config = dict(
    router_score='softmax',
    positions='rope',
    lr_mult_o=4.0,
    beta1=0.95,
    decay_fraction=1.0,
    decay_shape='linear',
    train_tokens=475900000,
)
Below are experts of layer 5 (counted from 0) of a mixture-of-experts language model. Rows are named router (the router's row for the expert), gate (a neuron's input weights, with its number), up (a neuron's input weights, with its number), down (a neuron's output weights, with its number) and show model dimensions 0-255. Each number is 128 + 32 x the weight over its row's rms, rounded and kept within 0 to 255. Numbers have three digits each.
After each expert's rows: a language model's description of what the expert responds to; "mostly gets" lists some tokens that are sent to it at least half of the time. This comes from a sample of Wikipedia text that the model never trained on.

# expert 39
router:162115160113120148156088173166172141166080119156162104107205110110142107120177094090093116145122116090157089149090109153085111108096120117191168097148113160089154156163108113155110160104180134185147179163164139141132147182092071105121143116169178113133088088108123099127070107143169076147108158108155124094139080112123171182116121095159132190141095060112063138122090107145074104150079043085158090122085101156130168121150062088142046133137118141127100094080148062072144135102125114097086095122061129099098091152163144148112100076150119156123141124139119084125113124134098130129123134157195175149101136113132158104101136148097139113105086128163171100164089190144148112123103113144171188152140097134117153108081116147125122121066079110189178128149127169085069154084151163
gate2:138121139100172147119177135162077113203166169143152185160112154170119143108145155166092165175089109164124159113133114158119100137109111156178127051141075092140126123172098157145095151112134089185132136141062116068121131161157156113118086127143166124146130142091147123174130135130112148117101175183087122151117113103075075138098104127083170134167107165083149127181178132077174146154131110177130094153082167132132115109106090125167082117135154146137125095110185199112107120073071171140061119099101145144110093151139187078155153138098118113125154075156186120140117126124127113110189145142128164185115157135087086148127072116130110110135097179101077165142113173159112142129188070138126095078127123102132113143139071147169076068123134098092144211087173180084145110189188110
up2:140185127107115147110125112117144109181162090140117135178151092070182106083125139117129149184090141116176092159139120122146195156087089145103139094150156146105064154161154111068130075100107099168148140191072096162110205156136099202168113136107122074152114113150176098103123090112169104144104106146090130150113092081128118070125170121113084100144161131192129130140132119163093142072193126102129131060142142085186135084144149086112184202090089140102134134198106144150089130140128143100145128186127112156095110142163088165153102110151226138111106127082093070140133113101088147120105137123129178093146144102190126107146102098112107137142132168136136158113086062139133170198100140152143184099118096124174119162062131109174161097097120103149117131169101071134132083102113115
down2:089166158134094098127175090147103158090142127139159186155108153110119093102085077156111098157092127074199167136178104110065133110179087115087120120102104148133187091114106111133177142138035083117079104089124154157113136143150116145140188085162052135127106190089176106121114072109092108123147156158125110167153104099113073120194086115093152142147087113145129121128188099130137114110090168122175127133163123177081120216127152065159166098107126120108066141124130106087146148192117156168187173116127179090135107172168134133097165125159142154146185126105093078124139117109110168175177150140211080082171143165105127119111143106120044113151138094140118080128184097135095135102070124124149128112107129119097140148119142146198147099119136145109137106105125092157142153090112118
What it handles: Conjunctions and, or, but and ampersands joining items in running text, like two or four, one or both, plus some f/B-initial pieces.
mostly gets: " and", " or", " &", " Or", " F", " f"

# expert 42
router:187116166125124154159053141149140090151121205115185109119200142165095100130149079076114133135185153139148128129105094185102121118131124165143181134149115163038143118162165113189099147082134101116118123137095123081157149182142085175158121122155163130121127095176134103096141112166128128164103068133127079056099114111096169173097108091102148143169086132164093108179081126112091103179133102143162111115102126132134115145121063116192094077118129092115110123112129179126211131088091115074122110143120166103110110156121079132096109102177086096110160085158132110163101068195126155122153141129161157157137126117125161113110122151085100145079114167188148150161111141080182126090069041098170176099165117103098150127096142146122076163109106119195120120190107116128100121100135112
gate2:100153103112106137196075160164084160119113131125083066048147099097104127100181080127127119152138115049135063082123099120127137096121149105156137089142089164057150123109145125162125149116175161110127119111196097105150101124128128151151139119173160122137135162110156112142070133144145096154136132108081090146099113131033142126120153176091114142132159115174047083110188118178152087127128147094114089117110171154111126131123182160185142131075120175161117148079155079102141146165119149116136108182167081130083124147130074146158098137159155117121080100117155157158113108136126049123105075118103143099133186109081111136097110117117138183147148196055161130127118153042145109209069136133119121127143144123145149122178137105172140175159130158176160176158142159155068122178152115
up2:135084100110122068152137127081163124129154173190107136178097148093128168093122179173201150174124078173173127127137131132126139098150156131117101175145141079186143117109135137169118153140136114194132109109146187082113155108108107059126104125149142135214138123128119124141120118083078099163175129142083195138140122151191103141087078194127085121124196146099077156140130123162167131164147112100096172161096122162104154115152111191126157159145190154088114105120095150125139115117144142131113133119123168152097160108128161082133153128122173138151156138139154123133155113093154145096141123164153120131114115186134138151180170129115172100147143106053142121147170081114147158140176211138078095170184108112206146150125143074086125158053204195103141113090142179122122180115153060
down2:121128167198114146064131083159040148120071124181143110143129181063108084127157137116088131136136136124170140128104094214140138126158150090192139165097160114098155087115142099117182131051131105129125138060117090125146080085131133179199076085170078158115130100102143102126109082122077112133068108115141169108093099152098132152126150122150132075089138112184124147117108147065223123145113072181088095113148163144129139059166164098144158148166062100158142176107108132102171169133131101112126136197144094149101121131155170052106193145108141097110145119089131186131086110109167093165098130163160178100131128116107136117132127104108104123090143114102174155152162100134125179156101137152102120110111080187140159079124119103164140107128136129123101130123153106158067143123164141
What it handles: Conjunctions and, or, &, but, and list commas or semicolons joining adjectives, nouns or clauses, e.g. chemical and, formal or.
mostly gets: " and", " or", " &", ",", "),", "—"

# expert 26
router:122151152091061179110135135151080078117149103136132113127169106135131160118140160156098136127150177147190089154112137150117100078162128119108106118143105112163174131159169151081079152165131147113142073174188136110119148088049093132128153106148152094111161114122130129171177112146140088168123124137152104093095167149153090084186124095157138157102078073095149088158195168108182191134184141059120110102171156061136180122097157100153100194155144164135188123117105095101158105066175150152126141112115085121138071104120083192122120184109106105160118166137095169139142124102095148162171060101098112140127110160198115150108112127093134136153085151129132086158212096106117076059144162130084152133179165122132119169134155132134114136133145174099132093215114168086151118150118121
gate0:088169140154118112111098120089133063127136092145157068068102088099095185155094094111092126205115106143162168061137113161149181118137101103086147079114122128154110155173129135132149092107083085088106112156146101117103160172161203080112108155119152134071160058113130156156157132161079143115102125155112137167201167140150148121117179079128122129220055161185203130133125090180110038146098167093100141147100101086076086124133150077136118134078105102112112125170180118152147151165102112129114154150120121116119096170064058126115142140099120098123115116111122122141106127134113113120192104123127138097127128081158149132153143096101207162089142129135114174144057083132171119103114058120141129143148125077139123159150127135118143179156115140090086141146161136179146138140191146
up0:147128132123161114066130065098131128122126117136186165165156123072110102117074130087169128170132200090160202110125137102143141127178150115089164149106123187122113090153167125100122131124131110156081153064084102135174097087164112157134145101126157114107133113119138154098165121137148181115120142092076084161081146139132098148108099199072140140100086133123154100133074096121131160186217118184116083141103114138191127098133061078085126122106103138159105135115149135140100116217130050119147082136126046174125161077117101108179127103084173118130143095213167113159144193148160118095127070094149141139129093177174129122166137147179153088092152108134102145129136129137159117123164118161151124132109140094131135080095176088129128079126144101068129124142171139055145153078105119
down0:121104128126095130121121139185096117148164124142144133123089120135146129158146105132160137140138055133101139067134151114117135169128126110183107160163125109108076127152114121104095118141116134131160185168143171147058125093070114136139124134155196105220142187064185188136093148150160086164140124142131075100135126087129112106145155089117124134090134078027161091176092109082138143129084162156095148111048142118097128085111078114080118121063091147100128155156151108111108158128119150192116167160112149105151139165179083204127122098160069144093137181154131078149085215107136154142114144138160144114196058126112107122138193101115175141112136159110106137111094130097109171162098127135134155068144130171133156144109125154143121155167177136062138152146185128146113147182183067
What it handles: Stem pieces following prefixes like re, ex, con, pro, di, as in reopening, definition, investigation, extent, Diploma.
mostly gets: "op", " total", " result", "mit", "struction", " end"

# expert 46
router:137130141111124121136091112123129119192170181140108105176122116149069124177156107145090191185165105078174129037118137154080124106028143166157098142151111117049104104149159147159109174135149110128121157142086123067155110146140114136176125114162163173168122161094095162158079018143104163136120089122184134053114132105105119187133102123091111172178124199168156112106114180098144101169056142113182116131122130156077134138158133145133100078160190126132121105097188099157128095081156122120134148152184115074136128135164155096078150117094119103172170082136139123149076116103097148112091169104155133152158131122104106139150223150114105146128122167137155156175143124083139122081105135131135147125132123094137138150107140160108126182124144119107183097157077136068157135119140155
gate1:192172099134152155131183128127079125144112082177194117108129096140120166114120089172083172164073081134108088065108130144109065082124105117199130110127153207089131126105092133116124144155137056193147130100132096124102118145129098139142079167067201128086145115104128140138104088125131112090114188146126113144075162145169157154149109110094180071184099149149134182121099162099160107122128092082135111126118124121125160200191161150214103137118151063158122133152151151125133112119162083151060138120111140162145102086152138106135111119129138078166145051137079089144134120094117148101072193086128180155148145141080144103155126114132127129100140162137146152157111090122158116104094142069083147086117145127129091196123098152200070141123217146113120159152132138114136150129110125
up1:152117117097081098175123158141096160098141135168142047106156134110110089087149129063166145125144161116133143183111105140191136144102155099050118071162133063122097073169147142143138138182120161119124157109149136070134161120124110147122133112140047131101119168120117138105141066152188169096096114076137090092135176069134109141106163113087079167102110121147043132140179181100078118155152166077113115192179162077120137101085116086135129063125110165117147123039091121127162141177051136160119169133134146112133082119118121079145142173149103178124063179094125150125138154157122152143170119180110106049120096136138128117079120168110139137150109128089106163133141130119149112140183129126130073191171122081146143096057123153100156129152077138132125086085144125140106123099137119
down1:111088140141123141102102138134141143114135169107119149144139163132196092165092169106087164175192108141160123110159162141139093166152053106130154184140172142192086101117192104148176062122116150080165102141126090067159191100133117139117146154136095093142072130145113124155118154105144103133119170063125118126157152132114103116057176168152136132157059128079143146085174142140148141158143144154134092123156087135158174095125133139117149106065099133094119090074141084113116197104074195151171171138099086144045127127143181142156134148098121105100115142101112175113196129218138151098123091141137150151118137109216137125106109149071113132118145135133160129110186180161120088160128075219145076134094161126156142097171091107125115101123070171142167125099119160158127111138142128
What it handles: Commas, and, was, is, but, which, while joining clauses mid-sentence: championships, never; Company, which; and time running out.
mostly gets: " but", " because", " while", " which", " are", " and"

# expert 31
router:089106103193114165106138060200122121087170085102178150144158118087150145157123070145118093105088169109073037154172138174091190188125114105136115149096181123203073091162104200175117151131134157103082074116110054138142132065169085164124095110151100112127174111115110062130171118119135143069133102108056099087168111115114115136076155138158137161077070125139154186073068135170128129108136115147146136140107149119108082173115105155109155112145131130098086091106115126107143120166068133117133120079131096105157155081133101120142114124137174113141124072127115119152136170116128101080074115127113134142109174151134078130161097193128077116124112118154118152100121124141132077142144158117096192181145097138133176096056108174122100096155135096132179109114117134130112107110118174
gate1:153100197139106079132171123119183143094105102144059135113033078151151121141149148153121103156178110044109188102100110094164070151147177159130131092103176140142157110080103167109135165103147156118133124070108159100131091104148070069127114104186196145087122130124124093163135106103175115105124093094155106099113137159167145107208130120116100131107152102101086130178126110150095121162106131114136132171128159153151109150085090134121196130136135150181117137083138174152132120161024104087123134223085134169126151211092236124088115171129109122152119131133161125134112132109136176112100157103142136118081141111113103112157181118132112150106110106124114189134135183058122127143134108122136125085153145122161123122126116106166151134141117086143155153087121143081064182098166145
up1:133081095153141127098159118142168126089131073109122153107111116171096116142092182172158047128149107149158139089131116153115196126108127067137119077136168188173070156116105191085092111039106185114152129099111152114143099094144115110102068158169166167159127154096076098111134106160190081083120125124113097109136114131129103094115110158171135213124139096085123177146154100149108142114158127119127107162083116084141117119096129146126179154154192149212077192102128142177161099115111104109155156099172141175161154098163132096123159159117119141050083115135029141171126158111127180104134110090129151131124159136093124096140086103129169104112115100081098114135176156140115099113093141121107152135173171113174129163059118069154152136082117183145131119079143124096074122122169143
down1:130129110117182095154136089099147111149204175082147107130128105114133118114125121107131149115063150157128136117167042203136111059156134160171135120176142134152133187107070130147135124099133139139147038166110065118122148097112062183128079151181109148107128080066092146099114191115161094097115131161097148232136112124181127145113101085171160133120118120128173138134131147156094149113157128196122135095160172120108163133117124123102133122196138159063175201048144118095161156167180176141175108176133128133188150130108162197062110168104138131118123113163145122155060138183169122130148135173178133137128143113099150155077097166100134085119141120104138132095157129154151102079150152151161140079147127105175146106114139099142099179139096112153072118121122112128169151122122122
What it handles: Middle syllables of Japanese, Chinese, Korean and Slavic names and places, e.g. Nara, Yoji, Yuji, Ukraine, Korea, accented letters.
mostly gets: " Japan", " Ja", " States", "š", "á", "Japanese"

# expert 49
router:115188109170176108122068101126078139101132092077136103162142168074191135143154093131154158175050092225077080142205148157086123182104139109109166128110130143111118092166068115129071101123133141145135123095117064133099174139141152153183139090145134191140169125141138100072120138136126159098184080137096107177170133126135131144097093165151096093097159075110112152140123142189154064102117137152095101068111182083169122150122117091078129147167123124088152182109136152118104157185108103083159127114143162104121147114097106097136113165098175123105123110100115104141148127145154157116077184180102173182126099153116115108116155135088122139149153086160163107146111095190081178119112149157072115170159121107175135092100097194143077140111100085142133093156171150140124100124090169
gate0:162101093161091177168112131148196134115183078091128099153096081149165117164152144146180072101133133130168098097139133193133182130103125101100060133152169135100121141098127171120148155140150187092101106129155117067060141061135182100137170192066162111081180123116159136137123066144069137149096134143147081098164118182114124127137169116148114147103091136145105196120124081115141098118064120165094143149073101106151161125124095114090129145132134175117124133130166161154149112094105122158182070114126105090118141210131154119137119104165142145151128110142124111142113162114158155125166097122084132129136089101151006051176089151157179175124108135106156144145087189120115110119123142086093118192132130092091139109080109109123205147149136166134115101140146104108068080118162143
up0:108086129116111130186129137098128124126139122118162148128133127110153102161183106119187133094121151151133134091120109113142111133185079187160152125150109128073139101162200104158156120136153148148102137125153148104154084059156063132172112185127074091015137119123125188099099115131113153121098167132124039153118094122146139135055152122112173123172141091107140153105180157120121111080137135082113076139157180143124135093182161150184190143122112088141099147084173138114138156149153167130120097121151108131116125161078184171178102103160126123149087135098087014111154107101188106097155131195090174147122127128160125179174138111151154091111120114148155131148100146131085088195136102125054120163105104120101074127128105125105160123179188125087149161100140095147109140065168084
down0:090128108134134097145123169145107135098103130108181082116155110155102143117146123196166092123054114126159128106145123056131123079070068164139211177108037127138166132175160101093156157127129151099133086142098146123167197120107136166111144119130158099168252126073108168112147128177144182131097145110116138096094114085083082096119183111128083139165154130098118187130151100159108135101143111060164153075137117098145151089146120186130122104141143102148084169111157207154089085114120153107163132173136095138076107151186112159161127155140124140169130100119147110155107102162161108104136124072179114142125166133147097119097123107103155193105100162159110079138143128152089155119130182101100137148123104167097123082089219142157167084085123128151089169133120157090123121157146156
What it handles: Inner consonant pieces like ich, sh, j, ch in Thai, Arabic, Turkish and other foreign names, e.g. Chaichana, Sajur, Halifax, Cabuk.
mostly gets: "ji", "ō", "tch"

# expert 9
router:166065119109093123157132147102065129162130066176157201146146105117103129172030159099187146174125140139122135153163141132183174130155172161128161165106134173127153086152113078100159157130095095097145124119133160141145091124119129161161100140110118135094108171132116148145126124092169141144081144123213133173181184116082171175135093132141090121193162099140093123075157127155131177089098135128144164113141159132134212061133134172161140082156101159125101111094114161152109166177147148128093114155145134141139102134157136162142135120106112080103166137158145109137133177135165161114183108114124145087171076150127114136180184097108099073101130126142145130123189095096151135138178133049113169116057123094116107156154150138167183157109116095161179169201095097163121209083150124
gate0:161107121111120143169174136059171156132151198135169141121196086113109145148137174142123114141129090092085062200168104081125151129146185094182132137149155126095170154135122148138117132110152136116161084148093155196097196134168100176190082151096114103130125155106109148086132078072148096142072078122161151129146138135129136088097180095076142179126106131111114106204150076136065093128141085161134124133130151099137094110103194169112203141077142118134139121159083078162175183095092127117102074171131070102117096092096120142079136091073134095113100135150155112138089125168158097121153152117082117161062061125155099133084117128125104172118148102101142128123151104107123120089098059103128151156119124082122099106084130072186109155151048137143141104095097145114142134101145139
up0:147091134141063169152110159089137151108054113140191183147157131117183153145130131159112071182102175081160168148126092059124093133064173174144147181093167094114158132103137163128044137088142123105102119115088151205126144149098072055126155114117120114087114128128123137123150129121145136132089119161097143098117140154171124116136119093138143127150101154124082110175099156134143055110109159172147134090170149165127102089161146112118191096134138134122165179112122124108111155046134154167080190120144109116144133125130131074154094075122122145128117144081130088055114125119088159116108146184099107112139113133156152130125087154150103106149139182093093157099140088138111156128080095114171125097112132068057103102154091153158065150132156156104141145193139141096176187101236095
down0:135120111182116150136124089138140136115128133145154117164094077149150163147115155131144173138131083129076142124087078136078139157126111209127120142052147080140138068052095094155146137182088159145142118168138165140163097099167108255172129196107183091169101165143090122140100148126157137169083082108141152113152096146128202132133198149113136143107134149058142121136147183108098129127155135115136184131142081144121065168102099131160140107122179125116088112156083147072159116111072128161185133104141149089135096063135216076139125185113124179113127155163105119156143194177117133138107135111144182108162101104127172110099151099167072105154129133140132133163169108108092158129150093167122098156137139109144162147176143162126190152136175165153138127131173083162156107162149109
What it handles: First tokens of labels in infobox lists and table headers after a dash or bullet, such as Beam, Country, Architect, Pos.
mostly gets: " Born", "Species", "See", "•", "±", " Country"

# expert 8
router:201116138137157103121118144095066116106110056166183197130132104157123135141084159140147163138081122112085105193158129133211141098141160110127121163078142129166115129096100120149169155169103192123137125096100146139130131093122119172132106143102150158125132091129160125195111111182154146178067145093165160127121191103087067154170132101139089170172123093133070149133123132180115150144105114111125134120215139187159180090093149199185136090182114152159127104119126137096111164126171164118096103110144097079146074101176138165133120121079077091105148185125125094187165153146103156120164166107118123088119041141132135122142124140129125076104084115141137166088133099088175114148152154104104120113123121065093184177133126168134164120107114116138134151201124111152181213117119151
gate0:122099190107148066161105128165119068152136129137143138130105129142122111125187119069187097158103132175129128125102142126168179140154100186071112128162137126110154122092137134089086163112155129106159145112179110122106136174114186136144146101084143097145063157138114105126178117124141118173156114146122109140069097102174096128104078069067133158097076160161130103138145063099147202183126122147122163078175127119132115064139159089061131179178115150139145125148185129169083101160137146139072148139151124167050116166121122142147149172134131133127075157100142131174144118134126098172101126159130116158177176120151114085164180138079084154101139171124127070084195127129126097187129173127081160124061099130117157131114155149124228169142153129138102074185087074145114152169145158
up0:075129155101085154155173191114116140122191087103169154087153084105180202112104124160108168158198131199130092109103158107156141087129091103142108110166108145121117112099169133118110143120081150110051127065120089112183103111094076134119170074113161121102138118101174141129135193145103141085164118102152146110112136179178088106123151151099155084148172148118109094111176143132100116106109093129151092120038154165129158163144130151153134141181126151191090163117090129121119052121122110171124160156063169137138061092125144153187077123111135121094149128184110049148084136100096130183093104072131109117140136102149166091123115143119130121092156154140097075130129130123142114108129124181042090103115144133149207155135104078175148092124180129131146110149121146131109197103094106
down0:156125107104130123157141056097137159098149172085089151141052143044113138164142146171193159126122130102112097093147116107128119135107119144106151152152175152127144126141182140161106077107172113095163068099118101145113155137157069117166132074105061134185143201084171125124136166161034156191154135112120133136160116151105159141092138160168121094157083144200174129110057117103136148121117107153182074147097109124062141085145084132080157127142095076121106144127110096148107068159101146122138120105094172114098134111127102184144142144108128102123109072081069166111158091112099161122137102134122116120128105170156153096087104174172102120184164099164079154112116168140126000113118129145094135146148136185134157135107107147123091162087109189163142102120123101118100099099156110
What it handles: Field-name words in infobox lists just before a colon, such as Nearest city, Capacity, In office, Postal Code, Born.
mostly gets: "Species", " Born", "See", " Total", " Country", " Location"

# expert 28
router:125136124173128140132137078118117149102125151113121109108151136083078155060119174096185130082076167164142135159128144146098079148122102055167144103158164066165105145149188101168117110116197106194125144133150112114121172085134146154061140101124135103136119130186183105106183117140143184132163150181141173163102128107150096146112117181186167187099144149100173150120096136089125106086142095121155186129070173137105100133162157122201090155131094106130094074155126155123141124078085131143110174107097118192129113152119161079155124087146137142123116199090093154090149178191162147153176136083130149130140200112204148111120102159091121125093109134144120086144121093139167098101107162133149161127183171123119065113151162166101160098053146123124153143127092127065108165184106118
gate1:167106092118152102137086114133118130139103134171126122048149106155136152130100154143112080158143137085158118077081124167119149114102139106176083107069115146113151078106141081167139128152138066147133184091128062153133105113118152188098106147133119136113120133149139053156163099103141147180107159062083137096074114107078134122061117148104118093138034122146075111087123126094154198160129152134101097122136123121102123178134177133091108096149128142071129179155168141129128142078164107118121144091154097155121152177154122109101208149140106047101116041130149126159147126127106112091128124145105169069091103147121115174144148146106189154083164112159145079163093147119107137193112142124164050154086072193145118190155150116150168119160118150178095148142150068122066141093140159
up1:111130140163139138146163077100114090104206161190134150114154103128144161149111155108139162132140155112127123135148123147148157208087161116087193115139105186136155102170127126155115064147173135123138149091067069126122068083114124094204135119108147171096164097111168105134131118129175090134170111126184056174091135141153111103118183154152094157123220144137134168114128140173147141143136120135135151155089195178187157114121141120128156124043152135119135150074157083129146119123122169182154070179119058147150144132115107125120119145088099135143071173125142103110151100177154085149071120109143099161156082148135113119129163108116144108186131196109112180130144170044083122077150126120131188138104094119105134130150172152154112174094130086089161176177131116070079102125132091
down1:087076163172112140126107140176187155136144138117143117138125118123134131113128113116115147138097174155117124171123183181168190119116152136104061137107238197105086166104120203163105114128207128128131101126153106156121192100131141063046149122123206092203168138163162149115143167094147188117149157126151165123137130105123095120099143121124129148131105180115162150054110155163127146110153160170150070160130158110095203172071148116185130134103160157110084093074126107137116147175144182116083136106173119129167125167157111149125164104152103185118107130146114129087098111211108137132134120129103174121113081136134133121117121071134170113092160085079127142154194165134099196147105123152110122148114138122138152140072128102133118119113139134133092121160139142029121071146148101
What it handles: Pieces containing l mid-word, especially l, el, ol, ter: del Potro, Apeldoorn, establishment, Taylor, Phelps.
mostly gets: "l", "ol", "el", " El", " Bel", " inter"

# expert 27
router:142117161092136139071139147155111087114111078050158095142091120118189135121150130078151150095160144155155129120178163155065130149140131125188163143117186122134152141156133094096106091103161134149070104125094149109088105099160092109114176108108134226119140148144198134109103127129131111119099139159133084176112149093135102148165143072110119144130190123078089146164137119144129167041140155124084184117138100159192088132124135101085125172126085132158129082111070142068139092148086139142067138121097108195150162113079145201148107082056103189164101110110141118167108152148194105149132075136136091121166175147116139140132092169117118162182168092083163096177127084144122151110169124137122161120191175096164145091157120113162199105095130118103098125122081138110169169128113089
gate0:147145130120082090144092132133142105218117090136067139115156135154111116126142123159143139069154121154145059086186095141161126167108098109162116059146095141166124163106097152077097129110134123158111148127159158103100138219137090106047161194146084082116102156081082136103124106137138142132080092100137130120138151210106168138061129100145099139164144089168123086087125120102087164118098100141101100130133125059115109061090118125088148167112137151138134100188165069142132063132121126147093136126118137137147176118112130098128055121160068150155146166094116095105104146115100125196071075143077072147135087117145077113110098159077110114095110084136165115206077090103094130126151119083104135120112120153111144104146142105148184048177148141134155167113080128081141159128155154
up0:197156150157069098114127067099136160162145119180168094157123154137103092156178096107076142136136069098123150119127139144127137151159131172078128099125169132082136105167140107131129127096101112148132120176135058136092140147145156142130110150097155067133107144110108158066092108082090048095138128172177083124149120093172137138114078096105102140098131108225165128191125086150121051113084079051152131121100073100087125148135109163109105177124108080172122107144135159078107161147154113098161159119072089109150119071102065126146121166129117134107130084145144095161134118080134131096129143074097140134147116140138197116141176170148123142111167128156113116100091105139112115070109146120100094196175126123094110155099109109113083176122148138035122154037114192180120115140107107
down0:121140155151150174127136206169144131156152112149142133100122099173141144121131145078134083159118132102134127068151136130111074176151132102133217137134170087118118103185137178074148181115129146144077123118159124107139075083116125150105082132112201115192196121116169069084133103164119228124117114122107070144145063160125143141144132110079150063117176126070137151080088137134156130117091131120167134119135151134094138108155133123098081156132096135130132142109112108174047113116103124109082150157127153073132138138122065145112094140093146160078094129158159090144128163173110092148123117120057212147120103119180150125120089093207119047159096105067146130208078131157135178129117139098129131127106081150144135173095133136120141200180132125158135155146093150111169124119095146
What it handles: Word-internal ar and r pieces and words beginning Mar or Bar, such as Scarlet, embarked, Practitioners, Irish, generated.
mostly gets: " Mar", " Bar", "ar", " w", "r", "par"

# expert 7
router:067109100164122134107163113131102162115109088140176145127071077117141118120085144131162114151135135166210111115116126107114146134120054196191097151110202086127198119154082170137144136123163131096112197077128082142142142063092152079132112147157106137134170139111123132172075153139174149123158127159088148113095163112124141075138160120165158181093073092120156116158113116151180166134123161115114077154145172091155149143131154172143207092171183076154112151129122164152093110145146051161208166122101160151163150139103085137099131135138118125156157105122087110120183128101160152117140107121153105198113135119111136107128127192068121149110122112072079148113108098105111109160172180104134103162169124149208134094112142123135069107125079112166073160110105074131130097063160156
gate0:161117080133136092179139138152169123095086141119134150063089140083150104162161152149149103152150157134124153215124154121085114132119087104116198085154144076113160117096158120119166135143153150106144111169191207161128150164169178165091077138121171145147128119126103174129094109116142112154047103141177107143117157154085163111123130170153161083160137117094068111050122170131132149068091160137086100112125073144183123082179198172118182139197109119178082177129202158150165140148107110102165210154148145122136120168116135159157067171129132142156117133134114131106101150124159182132163071135077126143099108092130109127125124104134132064135133139133119136126101106157109157185138140121116159161111230111137097151100159146069136098098095110140123172081147151118181105129160146
up0:149106137094151085088095114098121135156081149148112162096113175129079129150109109116130146094139124121169126119073117161108087122204130163111074165147146132155118075147091109134073124155140180107107108034129110143094202110091163151115125102127101102131086151114157110185098121083074097154238138169106179132128140121148117083157162119143111084146119085202105113137183102093098141137131097156122093189170109103129113104059086138152117092091089098074197105106129154104068160099152151167083122124047124113177110119176152160108187119136175162091161117143123139129090093163081088162095135111134098172190094171138097139095137127147125090113099131081117168146122148107151119080131161131117083117138067170150110171156125108124052114182114157135065116122149105126144115148103087
down0:136164145088140101144163095177136142138136125100065105127157104099123157136121170159144074146136126133090107141119172059137121093127075082150155092142126084151110158114140146125181105182153178162138110174138144163141138113126195144077091148174141135137099126073166118132177130159128063146137138183136106077121109101134171117149149137159192086145128122127100098141130166105130077154113101153095170067186126098179127126093164097121115148150122139126129128095093147118140140045149174129133085080099187119068151211092155099122156137138110128154129118091114165117104113186106112116083152126085101166122071078114055110123165161100114117138101064112101140098128142075156154160140112113122125224084116122063066139149106153159175163133171066109162151121173193149151207062127137
What it handles: Word-internal syllable pieces like ta, ga, da, la, often after f or F, in names and words, e.g. Futa, Pétain, regained.
mostly gets: "ta", "ga", "za", "da", " Ta", " Da"

# expert 16
router:077105109133126130182162137167176144157127118138173085091133104135164066133148192126121110180153127134147136107143145167164132116130103139118122141121146135080161155130144136101085103095190094165131160145197063153124106104189107141185167170127151178086153069094205050110153134094096123105108112120187149124084172091192118133132182116147148110138193140075106109167129149174130221065159154103138147099136066170121116121108113146123188168161143095153133119090094167140187113157104121152138118176150182131145168141085164180150068106092123172123130149063106160092131098191127132185146089099154172145143128118156103122110136094080145148122148140101138110151091126145132156160102152091169107164135158090107170101125126125111127127100105099201155114126087162080131156075111197
gate0:182084063103185075127046109134172144105138117090182133114113127136138098130127150120110173113140168188139180136147187154073109114115178109159128120170115167118154145091141125160141120131178153132130132126164182124119162074101159126184152075128141155125155173164130125156094128093137144144136074158089135128105139138121096039185116129087193126145105134186127155152079173104173197055163175088156108129155116117036163128123138126104143135117137148175143176092153186138139134156134180164112110114153155083153130174130116160127164144113129144145082124119083169103134108144092123141170138170109094163160095131185091085140171092110080117080044137196087131124157136103187109137124083068112147143154134114139157113123151136126119197106155184158172130152095112105105065130118161
up0:079106082100099069165067123179143120130097160135178157132161123142094141109075158115036118176092125168123118128131111146149157058135163168139117138186126162099168151123139080138096139124121143090152135098201211108126176114126065131200219105068146143138157169101113134125087106082146199096119141126093186134077151110124112139162170084153116112120165122197137121088156116186154149114075106129168075127115130156090106212116165103126168120146161109158111135080158153138112156153172177124111140120134155085135153177122130168124130128153160133133110157160144154106077126104085094165137166116168061168161082164145105158113096149100075148148172131145087123117108120100110142103054101118113110173111169049125131135116155102131128144125178133114154133117089181129125079104148139
down0:179133144126119158086184088149161160120134188093134133107094155130160181131134132143175120059084142160185105152102150106101116086128166077138162180103125194113087120136083134099132133157102129178134131090075033116033120074164133132133138096183112170156163097114136121085103119197158134155133107133098121117110181139124156145091142109129106136156170113135139154091132096107137099085121110124167078163118146119099153141079106118125140083105137120045134116154134112107145159101109127183112059192159152149108107112098108129069098109068192095119143107099069091134138186123168154127138129129104111132104172115095150110102109224133077130113117147090136160145171125154127171052183134142156119126160114210114140097128128152128153127165086188128076172171108165159100112179145152
What it handles: Word pieces inside foreign or accented names and codes, often after B, C or M: ö, ø, ü, Bal-zac, Mil-waukee, Bgee.
mostly gets: "ö", "ø", "Ö", " El", "â", " Mar"